Experts of a small language model: 9505 steps.
Below are experts of layer 7 (counted from 0) of a mixture-of-experts language model. Rows are named router (the router's row for the expert), gate (a neuron's input weights, with its number), up (a neuron's input weights, with its number), down (a neuron's output weights, with its number) and show model dimensions 112-167. Each number is 500 + 25 x the weight over its row's rms, rounded and kept within 0 to 999. Numbers have three digits each.
After each expert's rows: "gets" lists some tokens that make up at least twice as much of what it gets as of all text. This comes from a sample of Wikipedia text that the model never trained on. Tokens count by the router's weight.

# expert 12
router:504513499562532509534530478501517494485507500512493496466501478456489505491518456539416470512526523496480459512519486501520456500493478486531513511531484476528496491496
gate0:479529513538500480511503474573504518523492497520498554511508523519525488528459480515508546473528546556472512540509490445509513492501520507522481509506447502532486498552
up0:468473505497507481496489478437466535465490497438456459519484513483471511521508487500511512546481476432494500504498479524483474534474502490480536514500558480459445489533
down0:472537532450519546552504469457515534519470506512512488541483514506530495508531478510478531483473509517506502518536453499488532498496490487477536482511513472480476481462
gate1:483448500495486494523524503488489505521498517513529489495480459507465473467522528502442491483496494482498492489543529495498567468530487488534503471501520497530486451502
up1:522476493485501514503543524485492534513507572484490507521498502498527457488497511510517454529517503510468508499517525490494556500510489457482508590490515498520493501513
down1:468480560554476495527512500466505508521473540455454494526527490513541448483518522471501469515555502502516503486515539521507481454521495510506543537485541504505519514487
gate2:494481463499489485473487472478530525503493514531460491492518473483518510526511509532503460467509526474536507476525483525540515503515524522489472519484491469529482532476
up2:510529485463565526496493492452529504507467486528486510522498508512526515499480474520496480483495506510470538535503532492524537494475520519493480523505504453498474497503
down2:492485471554532471525512493525513522486428495503506548522513496478477520501515503500498540523504488496523487523481531469514538540539534466477489529516449467494507505584
gate3:510504517500540496471485516468484446509517498494532513547461537510474476501518518488424481487461528540484478518486477512507492475488501513502521532504541502478489481511
up3:490472508512492487506546492495498523518486487474523534507516508513461550505522503516489538504480515475475464488509502554512520483544508465450492521506537520532523495524
down3:471494500504511506453524498511470509537453504488522559512501517514479505478512497505481529529504478470503504542521563454523472502466495493451487491513507475545467521450
gate4:526535536555469525489506521465502514505466500507535492539511508525484524520523476556467466468480469519516485550526554514479513489453466525486482517522493524503496528479
up4:464474504491479465506543494504490528485485503426494488523513530511480464451485485470492494499531492495500493424505549480497461497542509468512477541484551534527477503495
down4:508504448475511494573487496542499520522447546532469493546535448518517488487545483496535506482532541497496501486464491524488509526492479484505488527526486512494503532525
gets: " ", " |\n", " |", "|", ";", " |\n\n"

# expert 18
router:476515517518557521471498508493491488474538512501500501481505472519437506443496482531500460497492456544469482489516511495504531481505550505496530506531482467543458502515
gate0:517494520482507505512495484486501507497518448534496507497481494525516521510528500493508492510497502488491512447491486456457512489558535451499494478545500515530483483525
up0:478503483544463477473535550512499517494450548493484463501500537504508479478519516457477494446533502505557486529490472538515544518451491540483486508492531468479479509477
down0:525493505449503491518523533548532483529510468513470457506476498498516483567501517490452483519485436463485531466496503483484495512500495499541497519524522522496499511504
gate1:483485507518479487503529505451528544518534482512511517503473495502500472523504523507460502514496498501533500459455431457506505504501508471482485475496531499493507505503
up1:486525475534476483539509479478506490517495523519516466490490479503520495511471482483512553497510482544533475535523507510522502511501499548518511484505471514501559496521
down1:514453447492498511476529457505485528515499449501497470492468505440529507481459456490541515521504487476484498527485524496493500504526497486478501522466490495511524488498
gate2:512498481505536515504507479484508502491475537478493528463531525525489502495522481488479523481559492465513492461468535498515481529535520496551534547523468493498492494519
up2:524508528472450533536512461507505496505529517525479504480526463510473481508523478453528487490498482487437535499554489480524503485495540510484484507463506529489471488511
down2:485473469473469530516454527531487511478493499521462452492473473491487494498520507508509514472523487524489479530531449482491498479474494482528510536501501469517543504517
gate3:449513546500549496472490491501514494522474523533527464500492481512458530506470465522544482495510503519528522502532515471467486478427529479545475534487451486481435513527
up3:500484543507536485452475502496515495474518470525563464461500482490478530535453511522441518483527501512499527495497552530503466466466481509513488506485500519506451496467
down3:503512476491510469476483525523456489471479520500484529515455463495478533491508511498456490499498442472483534519521462540476499505508515468497508456490504529547505499466
gate4:526493549544490480522502519485540505516499546502498498549498487450515481484462475532490462511479519477548508521514450441488520472451481474508506507503482505521545469509
up4:486513473495509494502541491498482498464516474507486455426529492485483513529562527446533546519523475481470455471504531532510453507561519489499479458493526495502469528493
down4:533517540542507443495476490503496511524503479494503525480566523495509449536517529474486473524482526505455533483561509519487460499510537494463523489446435523492502527509
gets: " |", ":", " on", " season", "=", " September"

# expert 14
router:503496488491527513541526497505515505475508466539504469493505485478492485533480485521482497493546506484488495506521483509532464521480467479500569492549478523511454482469
gate0:518511503502490487503490513505473541511503521483488447507499478448456526500529453538488522492473504451465514542491488511521470493475495537479539470549514506510501511496
up0:489447473474527520467521520505523479496470457514512529502512531497504461481525526458508506547494496535493551482526537514480545500505499475536452532507494477556513509506
down0:514530508498499492518511457534481497468543542525534471480505516500496495540518478476478532454516526506528491519540523489487493506529480370500505473501495499473498527466
gate1:510435459494502510512505495481503523508486503545453500497501498510487512543515473455431496483488524521487499522515473522545482471483486502474505452529476500500543544488
up1:515469508486515517498534488492492522492507515539501475497475516487476490514486495477463481486443485464469532515503455515535463473500510493528496462522499503487521508527
down1:554485528524538502470518490524489520494468479510514527523499480479496524506513526494532497466481470500475489522496507512532512526489463505510501518527523523478471522501
gate2:485483463488481487513484549488506502498497526495485511493505482490496522518541524468534489481477507531507516477488493492494496480493497516553466518522490470506439475492
up2:523502537522495501495537462536501518511491496551520500497501512542525548510488517538508506491505480522495512512497514479487479538520495501498548497491480458466536536495
down2:539528492485468441491550519519511524502483521486481509507524510519520487481481514454509548504515511463549505520495459504521523469495471506529504495475469501475451507516
gate3:491526472542540436531479557507520519543489498514493518483509507456472487527519503473520504460510515497506467553486512512508517488495481475489505494492489467538517497540
up3:498488493519538445541465551494519512542479463498480502460506508449481510526495493486530523464528513496465474525514506512557506506506505468469531493506495467512508478538
down3:487476471492513534493496483450509493541506481528512480507467532491482540508484486495536498477505539505494527482465485521479508512473501489475521471472508472456530520510
gate4:502508478552488518517521497497510500519526545472478497489504505463499513511495494483505526475506540512503465537519475501523484464504472496503525503481492524498534515510
up4:554467492459496506512527491469462531486472531502515521493527497451507482516494511500434527538465513469478470490504508488516514538477514491520509523477516527498492492490
down4:502520497501450504486479500497540541531508479509489481494535479514549524514511477508524510531474509445526562488498528503515502536519503476499520501486528495488482504521
gets: " ", "===", " —", " United", " $", "age"

# expert 9
router:498501495502511449494503488481477485479504539577464520510504483497464480483571462501473478524528450511495481517520525519462526499506468467500490541529523495497542508509
gate0:509495513503511476490515481504490518507485537493485504509524435511569515453466492535471492522507508454521499549509506541521499533455525555531546578476531519512523519539
up0:500456492465535504513487513512465554520522509457489537539517486484518499460471477531511489497495488473504491483469552503538523510479558544514487576525494496520495467541
down0:507510518488507506546524493531499546518527519471517517538441522459505484539504512525476500554484455488509505511529510485523475539490486524553521508511514526504485473479
gate1:522466457569510537486496475480460473491532510444504467481496490493498472540533495497489500467500452510480521499446485519514490475534462485508486498533496491478489494503
up1:489492451511537492489545467510477441445506477514473499483502511511507486542504516510465487509505492505482514512494440524520508502543485486499545506497478513488466519498
down1:508445514520502513544522518455468507505491523518501498500541477483525495532511495521544500488524472455473467515494525517504500522488480458508515488498473516515482491490
gate2:512464481482445468479503533525471505478551472547470521502531554500495505551510532511462469517546493472483484536505512500490515471508471530513476510524528497529476492523
up2:478528483509527525538505504448537502523450524469536496532493511502513477489529480490500500501489548551514502474527501467496520517507538450462500482479477494488521496485
down2:508482502504514453477536526495523495506524509549525542518497537549496523498484511539520465466499477541477479498520518494475498529506485508521515512502518472508491528500
gate3:477485509504441516493493506485508541523488488470521474500491537493514524459501501504516526487484502488533475516527487493465429512453466490459497514516480514525505513545
up3:467529503524505534494476510424527506499487487485528498484452496461496457486521485443458486538520479514529469553529473475459488480487474507474500482506523531485484527484
down3:524473474436487499505466476504531480542495504513527505465500480522494467468488499530510505499509524514494473498493453501530532495499530471502468479503515448516519468533
gate4:463525498549496519455497520498500532510534496512506487518517465448509506500499472493489467494516465514511513514488484536540575494504527456469506513508536511476517481497
up4:470550499484523535461511489493479491516562523538488491522514476485479458486503508517488452498464487499523514530529520552503519494438531466519507525480498496507513499498
down4:528470512477509502475516506465495512482476547500543504492474531468480461508491528553495517501545531521469522504511542534474544485466481505490471521500483493481481491483
gets: " |", ":", "|", "%", " |\n", " •"

# expert 19
router:510518482539507501533493487502500490502475481568476486449514482485483520525516507501509458470507518492514507489500498510471479482494446512496547449551471466512444481513
gate0:512470493515536475519498491519461486477504561471544457469480454482489536492532504506522545493497501552537473522430552526575529490450550528467519483513468537507510490464
up0:484520495523479541495535499473519483515518476546451525495525512535508496497495461490508429514514509494467465502513486527478502504538523438533556486494532487509528526465
down0:499511501472489466477487521512541476468532543520486535526501500522510485514550524551508522499507466508534516438480492464449436537498466481527513485505493482528511493486
gate1:512492473512486529523507483496446489535493489501519542476534477504509506515508470485511529485524498492518488485481509518503508461524508512485506539504481426495508484499
up1:486511512505523543526445478462494456484502497497487539531513533523520525481477483513517517477508505514520470456477480532489476536511494486534470486471558502512480476465
down1:491505523530491527479521508531500526509526481449514487503511434486486464488480490526478475505478482537499481539483410500470478498495473517509488546513473449507512521521
gate2:530473509494506486454485510515475519496510505465474444463451469477501481496477533471500516497531523481498490474467468496472483489472518521517477451478482522484566532506
up2:477511522519466515535521480507484528506482502475499544534525528507472508485520453495497474500469471488490499534520508527540512501480513497517478521492528462502470527507
down2:485509541458447478504454508456511514513487513463517501497486520506512505483455470493535484464514491483524520469539527549504478498544487474477548541472518496507530520481
gate3:481511511508489513499495548543504462529502476506454493497488499525522538483483520503487506495515513535498534524510444493472493495484507517493498545540479462452489487491
up3:508499514487536476493498412465524535494540500512523490526512478524448453548547516541485497496493508451521494520500538507524481520505506485502490469489487524544509476497
down3:477480501465498512497548526523510533485483526538471496550446473469521514521554495477447494460473532476523514469465518477553519475471495454434514485528500488512464518534
gate4:488467506472490491460457502505604521546472492539496511447523506489485542497515501542517509517485479527509506522482490525512507437510505513550504494501454500514507473492
up4:522508527486497512456452512498592491557503491471465482475531480499454499517518470503531498503478522530505527531431538526492504503480466545533482521504463544494469472487
down4:489517538489550487504467464535502514543507506479505492489507510469486502533484500491541496511474508531490525494536512512505516478501539473519505516507495507534480511468
gets: "19", " ", "20", " in", "18", "17"

# expert 0
router:495545523512481432521517468491480503480532479545491524489510483476466499493515483524470462529476456518491456516547491492520497502512509478487559486515480505498476482501
gate0:464497519501532495525467489482513473524523528483521431536496471534510494475505504483460501516479497530510454457501505493483484512507486541504491474488485493487479533499
up0:457500537534537499508471493438508525520494528499495473529474520483507461459539456452444479517500517508487475442525526492473508490507474560484472476492486491481547527493
down0:527512509480517514533478501456502489511478484507468491513493507539456481530472484436487505441496540528511491471486497486486506492506500484501535445478522472515497467505
gate1:479466472513503508473517446482470519518501482484509494422475506491491490469504539532471492451488501476538501496544462522491479495505494474480517495523465520495529501550
up1:519494438503534511465502483491518507511513494537546522504513497494536499503475522484509516527513512546511499500493464496500506491515522532491513464501495494499517514538
down1:508543493506501506547487458505544520472473465516527503500483568454508495518516485500479530507495484490521486505499517486504521486481536533467499533467492479485490492480
gate2:508495515480489474526520498451559510488480514468441450481507521504503523537476473453502489511495508503476514505505496496501548489493492483482514484518507438473467522507
up2:491474494507472502486486544521512493513511534530551524486512482500514464475527521501490468467476534482502489500496503502475464478492523534540481533446497514509514524527
down2:473519506479530492516530519462461496514495494478531456469523515510477495547503518503522515487502486519507537473521477553509489488526491518514474500489506503484526470506
gate3:479499510495497467482505493495449503501494484498512537467519540484498513525475495482467501472522466463514495543513496499507509569472502464480497481537465483516507453504
up3:470490510510468492485472526480446513505518508486529552472512525451475536508467517475475491449490456486502542522511508489467512543501499498470540493526431478497508495498
down3:499501493496514530491453547508479498486523509499505516453488483473480552523484519482478525537499469554523476461563471523509500505483483468521509485504502516488531481513
gate4:446473455499533457482509470498428513478524486464504463483502494532485520543503532522512481465489475478520511451509512514505544484502517531492554508511510557483494522483
up4:567508496514472519488478531475470444470484494459499579506509534482496479495509486513496483536545537465480499530492434532492450500505514511488500474470497502512501494471
down4:541492534481481524497440452494500511476474506475566526506509463470506498525469512513489502486522492467502534492450496520484491520514479510454514455461513503501505516492
gets: "0", "-", "1", "2", "3", "5"

# expert 6
router:497510494476485473516528528481479493501501473533545495545486462484487476487479506531456465514458534477532494461486485494506522450504459475511519500499459482529495530529
gate0:503462525499448451501517511518526502493540555554469532493516534501489500469466501519494516515469502514499556501447461528503547505550493504538469518516486500519511513522
up0:471458498501481524500495489493530493495471450454535430501473476456421474480521471483525514549489494469462463488529535461525492516469494457528513465514480502502502482497
down0:530518501551541529503508516533484466534495475505521499437529512507507537529508497486529521547500518513526485500467491493482500484512475497521509507530549502471529490508
gate1:504472518503502515466494531443472489481529522526495457520455488512496493498525485514511450494520501491474459484522490481482493504468488491550538509505458438469515520481
up1:487484509457477501492455525476513518487462463492451534495516492493520499487494516493508513491507485467534545499503472535553541517538458496490498486464514494495488498486
down1:520463483522520529491460573527500489512499497502474510460466471491475475482531564485493526483477497499522512526516461546509540504519525528501475508526524500501463491482
gate2:501499518453497502513474537496489548503530500531475549496539527468448511534496512504488495488518511488487474491517507537531542501504484501503519498521491442495478485499
up2:514527473536520524474503493541449477465469509442444515473506496471478510468498504502497484507546532512472513504561509493529496525478495538511479460513517480497512524472
down2:446498520519485509526529492485476495476511521516464519484473505462514500533444453499495536485474475530486464513557568495526482488506486512446516480500490465507477512480
gate3:478484518472495526482517515506471478489521538474456524479522506485464448492539495513527476521479451473489510467470519536448485480508509532488495498484462486535449521527
up3:476453498515507508464438456504493534522506525493496558491508505478484459496488490520464519464503541490485533518501520530461543521513497512517507485502475501469512498510
down3:463527495503482500545541547511514520488470490497478505490513444490517482555500475534517470477502475518536508511497479490530487487503488531553520472505493511480546527518
gate4:518488514512481484538498519500503550500505516481517490506517475506476479472484518426478505482506478478487472475462524520524489481512477543535478439515468516494530572507
up4:531543472512475473445473483507475473495505451465459482509485521500523515514500483558492488504502482527514524503506488499493496497475509457514510488480508506506471481483
down4:477512498522538465465526488519501512477568539507490486484443462512478484494498449505513476512493507537493468446494489511496534525520499534508492498449463479523473501525
gets: ".\n\n", "\n", "\n\n", " is", "==", ".\n"

# expert 11
router:504484513508524508529539490477519475495538471543503502524514483501483521474483478532424483506514506493531447503467503512532481491523478477490512475521484487514475526524
gate0:493525537499493550526511538501505490468507450519484477499463514515505516496483459509454502497470526476526505484511506526527472517491480500486461484485522450498508507511
up0:512532491467508534498506487539477490500503485505478495472522505492492509489502484494467507445528515536507484541522519514535452535525519521441514489517487485501479478499
down0:448473518519493516488487471493522563513505531486530514495502488492553504518493520500535488523497502460482517508459436540461435472514499471523505507518513531492511484489
gate1:472478493502479495470520486456487481524552479434498505522493535475537486534480444502533534495533551521548471469492490538506479510501521527465479487516507514492502506503
up1:520461479505481513491485485497518486537504530459494526497476527505484500538472520479480494453527479522490459496451506543510510514498481522473481454542488553524464487497
down1:535440478499518482506520522467480485505474506485525488522533479468510490542493531488467527489500538497526457483476486475525480502522516473543486517462512493550506508493
gate2:481472491535485510473501530476490517506504548508515487537513492496468490497509520487540486511526463479500473548502465457488513460452509523500480513466479490534455519511
up2:494516490476466561460458530499559482524527481469513483527511501490521462514480578467511490511515508469478503558462506487508464520469541493529485481477478509525499478545
down2:491501505510482485508484483524504518521482507474476512515498505503498549475533500504474500491515495514495492510486498483505490493490500457508536489526497471479492543561
gate3:493519434551487527468475497472502500442498522514514520505535478480476545507506513473520484499517515484495474525459518464495534475479523509517518487496478518522442484529
up3:511496533455475536555479501474501526505524528510475479472538544521486474522466512484538466543498456522489502501477505524492505541539513455501478498497511482515505500468
down3:545494480505481515513495538513460491517517470553487491477514490498525499501546484471502472508485499529507497497505489509489499473525490496447494551482458524479520486529
gate4:503515497494503508470505455529470542521517556462519496538506533503505537529501520520492501539482501516482494492487496511482492507518509465519504508502461502519511506511
up4:493487490512510530472501433482461557507524482483535501517525520482512542534482494546486486428482493516514514504460485498503487511514504494526481479483533532533517511514
down4:530493504513505465500515492516497501473483503548509508516548483519504510519522470527487486479523490492480537478523487535527495446488493528537527499546459484460529475506
gets: " the", " The", " that", "The", " a", " an"

# expert 16
router:483543504533498516498530467485499501520521504472488491501514515472491491443529471508493482484467481493549482517519477468497462502513449474512499498522477518505481454499
gate0:473508517503479516513532528523521530463499489521498479484518485504512500522536468506522534510480525515490453488510468469481470500531471527540507548498509480511465489472
up0:500490489540520517499503511529526511487476504458544503506526548533455477529518491484517515471488524470502507525486465460525520503529480466519490496517493527508518507503
down0:506522496500469471534471527504498472450462503536495533531526474454542490484505507545500470509483433500506488490492489532518493484472488485520519505481499497467449472472
gate1:511510509517509496539504522504526484531528481520519507507468536479523489561474512528506491508502535485552503549529476515540523528559455528451512483477454528468531503520
up1:546458491490512492492489485495481494542487502559477498491486506479573528540492477487484501450510551490526499522540455490520467522541480463525461525483497482471506476519
down1:490480489509481522514503446441472515487429500485525455530564497548506481516518494477471551503473486497522525517535499473449495510506517503483524525549499510552448541509
gate2:483496505501521497501527509520510508468496453514554496501449522491477468464526519525489497472507479531512509508482531513511518492559505483516513499521478525453477454483
up2:512492482488482482515486519469543529494475508539502488558513520463525479508504483519521540484479457476489517499505499508541476487524449508469503509516474519527499485486
down2:474497520501507511527486490528502488523488455473509495489541501466502488539504510536524503493500484473475525458490542469451524449525526486486533514537447462507467479539
gate3:517503484512517467498497522508471446556517484501547491489467521479485510532523490514478470483515491480493435514549504510478512503466476496463481508489514504507467498491
up3:477532523458481533526499496474516515452504552530481515471556497545515483457501511515521497484517507496532529481460529482541487475510516499498509482509490500500519498507
down3:431467510484484476464510512495522481459484516484511475502522541512493484505442505488502492476531557475483464494447456459497554503544495526508538485530540497499480528517
gate4:474537504446479489532475482512509545466470527504479514445483542487513472498516448548479513509463500505492463493474516504510464529483515519531494485534490491513539482516
up4:442511454508473501534487483558492537455453531496494508438478547480491555524498460482530512502475492494483479536500511466502482513538490524530497420531517501469568557521
down4:570535501484496550500508475486577501540464533472461513466489516521436532494491522494494480480495504498532457539455498557491521518493472490512530489516517532484508495501
gets: " of", " in", " to", " for", " by", " on"

# expert 2
router:509530489509502476497495458458472474483507508542526487497519476474466513453522466535478490468513498505520483437473463506518493489503505512509473451520506477493475523549
gate0:531542481519501449531541488464467507474544497535491473496482509513474496519522506482551490521488556507508445477518491509484533487493510507517524512471485472503508517496
up0:505511484478495446522529509481461516476507493510512473490493483514483517535513521538535481515513533479466478468498497508492515471504525482462536497466503485494478572518
down0:492472489486508532495487523528503496509495579494477499517500517503518537476521512460480452489467498534499534471501547567542526503519475502520505520517549541470471491478
gate1:530539502514485509478478505470519512517473511524516511489499541477497470531465462476492523512521476478450548485494512492446490494510511515522476432524501529505492508458
up1:460520474491497512502515521506514488483488471511515445501487513511476473535563503511459506536520491536488471534528502505489518526491490482467517509475518499484484465495
down1:482500501515495501534482448490454449484524481504470516486494450522498504481485474500504462485498471487462523489484522511514517478493485510491553477495512507498496491507
gate2:506523512525494535465491506484501496544537466476453485497506462509464490519473506532461576479514483492513500482495500554488494508537554494498468514551542460475510493518
up2:516522508490516495510493529487477491457487508500485509468504557506542526504523490436512458509503501544482532476532513539537512504499471502503552464471477559542491480498
down2:461531489501480476491524537510477533496503480533520448475504445487489518512494479510518501503502509497490512500523520476499462482492491510513473477490484505519507503490
gate3:488527501563428463508519529474500530562484476506490500516496479475502550473536510561533504521512500527486492438509484509503513527496517470435506516505492501518508498527
up3:503489486545462485500500525483503521555490482484501469520488498461496536526474516505504514545539451511508491501525463488465527536493510482470516525500472514508558492508
down3:522511548500572510499502504507529505495534557518505527499465539532474474509500506491499460475483474498507508504499506529524502497542503541532494514459513482481486531506
gate4:493523492492496521461505492505519492503499519454505515470592511526472480491519514507505499500443487552500531510526499518491482506468506534465492475465445456500491489524
up4:528476487488516505527473529505507490480492458516480495527448482521500494512441479493497490497564507472518476513481550521496510517544475460525536521536519534485513484448
down4:460534510488520479522510504493522505480499457520470534495505509525530530487547501489496472491489488503510519503511518486516482503466478510463496515519479496477448483484
gets: ",", " and", ".", ";", "),", " or"

# expert 8
router:480526451493516450510533512491494540496554483519521486543503489465465468494533493475524502468495517528496519498523484498513493478521488501520489504554482440510492517493
gate0:497514485491486475494499502512473496527497462495481550498562493494485553479500510472492507523547478538526503491470459511560544475513524504481501494456510508510500498484
up0:525485485474524480537519500482503509480489539515488472490519540484534479505497463499502513502485499469459500499554508512496530532479484502453490492524486504484489524479
down0:528517477500499532533540524486472474508499564498508485504511502523514516502480486499474568513545518499473469465523523476528460503508473470512550542472513508533558508479
gate1:489485464541506530524528472516477511426527535470525482491491493526519519501522509471501527465516536502488542511470514503527510519502475481527534560509448498489489480522
up1:499465439500524432484466487482499478501494465487546574532514490494483492529475471443531500484467515476522508496524482504495469474468499495501482492510486507468523494516
down1:538472527457490452493517515555493491485525532486530509496505473517508489510436573471482536494502531530465480513490484490541471515509518504505491456445478472485480520472
gate2:483538519476536493494502507503467473474467491512485506556485470481504519504521523503538502459515537490485491551526488509485463500481470487503522472507507533464483510532
up2:515524485496508470520484471493449510509491518514504482515505485479528531497523501522534535474527513501518489505508483505500512491498478469439524466469495455535474510498
down2:557559503516457510497514470461506494519515517555541489473522465511514498530513471507514488508509518490532487485520523520552520479520460490514507480546492479494505499491
gate3:501445523478493527503478458477511528523474466510516493534500511498506477461508462531520495477473524505509539481462506573514464517471509512480520495497513466521519517489
up3:474492506526500461524524525483457509518553526473476542477480496492455512542465554506462490513517460475559500481534534462487514468491500518494478523456515515501504512509
down3:501497493511515467477474488513468509478519483499521532482517538482499474448456518518477499496514509517508520452568531508479536499509524533507506515460487505506469545503
gate4:492536504517482499489457459473488513530538486492510459489507465480520515534518503486486495455510521497527517483483474471498495515543498513484474545515459497514520491498
up4:503503499516510530529509527494524505472470512500489544488492520526512474503454521543514526510535497505513474470503535545508523475474475482501530483472524488505507517512
down4:487495511478541474474485457517494514473448521496540495469506493462487495496514482501516531493515507497478528487503551502546523564477484523481502507460514511514479503517
gets: " (", " \"", ".\n\n", " all", "/", " '"

# expert 10
router:507528543484499463489520509496461486512506498506465485488491463479439498497522487507495507486536507494504497528531492488476524524500499525519547467532502471505502494521
gate0:508489475513480483479499529540467507492514507500540444501514486493499519508485473484492489481493475511515510476517491466486497450559476481513494514524490477534480500508
up0:469490514541516472511432506519534473532485515496524454462528509483456545505510475483486489491500508527501510495513515440460501446508473480525490497542508484527464494482
down0:478468511499544512586511526494485481527474481515465486541479491512484537512476495462499506506584517486471511509504500487462499499561495483508513525500515510477519503482
gate1:510502544495513511502491471506531549494491471525506496482477523445492524493469452506507504512464486492532473498454465524538551533520496480480524478515506487455450526473
up1:504504511520494506475524499477479490529485469477465503511517545443478454545509464481472538515480483476450483523523495510502467444492523492539505498514521548514483491485
down1:497508507510505464523533473479506499488502499519534490474539538501488482498547464467460510435535478493491478510541458510495519509501525518512480506496527455541508482496
gate2:463501519498504527504518529481472493533478481505501483509525539511525491477514471505459467529516476492484513530488452507511485544458530502488489507527455477529489538531
up2:500492523505513442506499502513526529493511504525525436521491556485517448530560511510475472479531510486469490502500487491516464510485531492519543531496499439517507494459
down2:540503494507463504498507498511506453467514546498529553443492486542512513461534508546478505491532489492471504501500495489489503536470523516488500524493480456478503511480
gate3:516504511507482518523510542439506490468520508489489515490534532463522538499526480475514513492531478506435505498473520455465492494500458512545481522548469510487475482540
up3:498482492492486468483477472523479506528517503498495503490503464516507513487497480540488462465479516486535506510501517532504476506512499476485471536456524499529506530454
down3:529457533513500495488459488499509516471475528550517512496463499528497503504475505522497495501507472490431502567487534575469488505539512460509494483511502477543519485528
gate4:477540474494510495518501474459488505526480526516485486451519459556488521511552518497497500510528445484504530484497491500487540516500493483491498477526541500511481509508
up4:511507469521478506504490496486505517504461546457493513475502500520451481468481503490474520521496469451476468524476499495495554504505490503496470494499460466543489475513
down4:499487480517520485501497519461514547484503547509505507468480504532507476515519507484511479473478444448486479512480481437490481542461481516485509475497489493533510550488
gets: " a", " the", " an", " A", " new", " his"

# expert 13
router:496468513512517539515511515491468486474494444541539511510514496452462464466545489508454487486479518545534452531500492496519454528469492483476484455529430504533499445520
gate0:498493497518494566491492515503499483516526453527493514497465492466478462466489477507486565546458501499493462477507486533503509525508524507539522490528518494529501492517
up0:480499479547472489493522516498490497501468461493562509491463477494517503503485459507501474536507477500527482469457534512522513515501447479514474463465526519556495450483
down0:480508510476464521500495481502529485516514503436502518474519521510547519510521548479516515486480495508494473496484481465483501517515526475498536507499481470486478519477
gate1:511477496541482502503507432496499514464519497492517478484524513492474472480508459477487465502512511560468513510473434545538502519483489481497496488498528452508527524487
up1:448516513490471501521511525458478521527430471496438496493484506465458486524499512562497530551461565473517515476490482467533521492462521482529510482511502492501482469495
down1:513500567477500516490522508524484489507525486466493461468502508480462502581493514500481501479512473470482505478519492525441482498513501531494547529478485497506502519491
gate2:486453499485557536546479506488491494508516499524525498465477487478498510444495489490506474488522499483491474534474483554522512477512486484513499507588475518459449504500
up2:514520492501468484495549528530542480496455513482535476514533524526515471520450509498510467520487503509501491472535539437469482529494514484483499482455499525518511480513
down2:536506451486535524554517473488535501520535560502466454541508480541499529544482484548524482487519571504502513503538523542468464501535496480499481473516497488555516500494
gate3:494458503512515544486491514520486501471508489498459523546514465487514507530532449536470513484490519524503471463485514475526465489526503499491466476480454503481511510471
up3:515449502506523494526501443523531525486495505527493504511487469456521503493512464496524488511469497484497515427502525494507474513529515474487480480471472488475530490514
down3:482472532470531497484486485527485481509481529481500516510463529483529526491492524484492512499502542507460479486493482511540502537517531523503509468491506477472521520494
gate4:478481493479482529506500511492510552520501481493472542464492494447480465483494459520510486504506494526499473512490508511496505485518528544531528536515525507494504514528
up4:539487508497542514542518506498487494491464473482493566553503536486474474479457480511475469527486525478490533483506455498471510470488519506534519480493534524520482508488
down4:470528492458506511513520499504488498500532521522509525478465494518472509495455510492474483489471499518494540470477522456515476410555474525531455485525467496483515476484
gets: "'s", " of", ":", " World", "'", " National"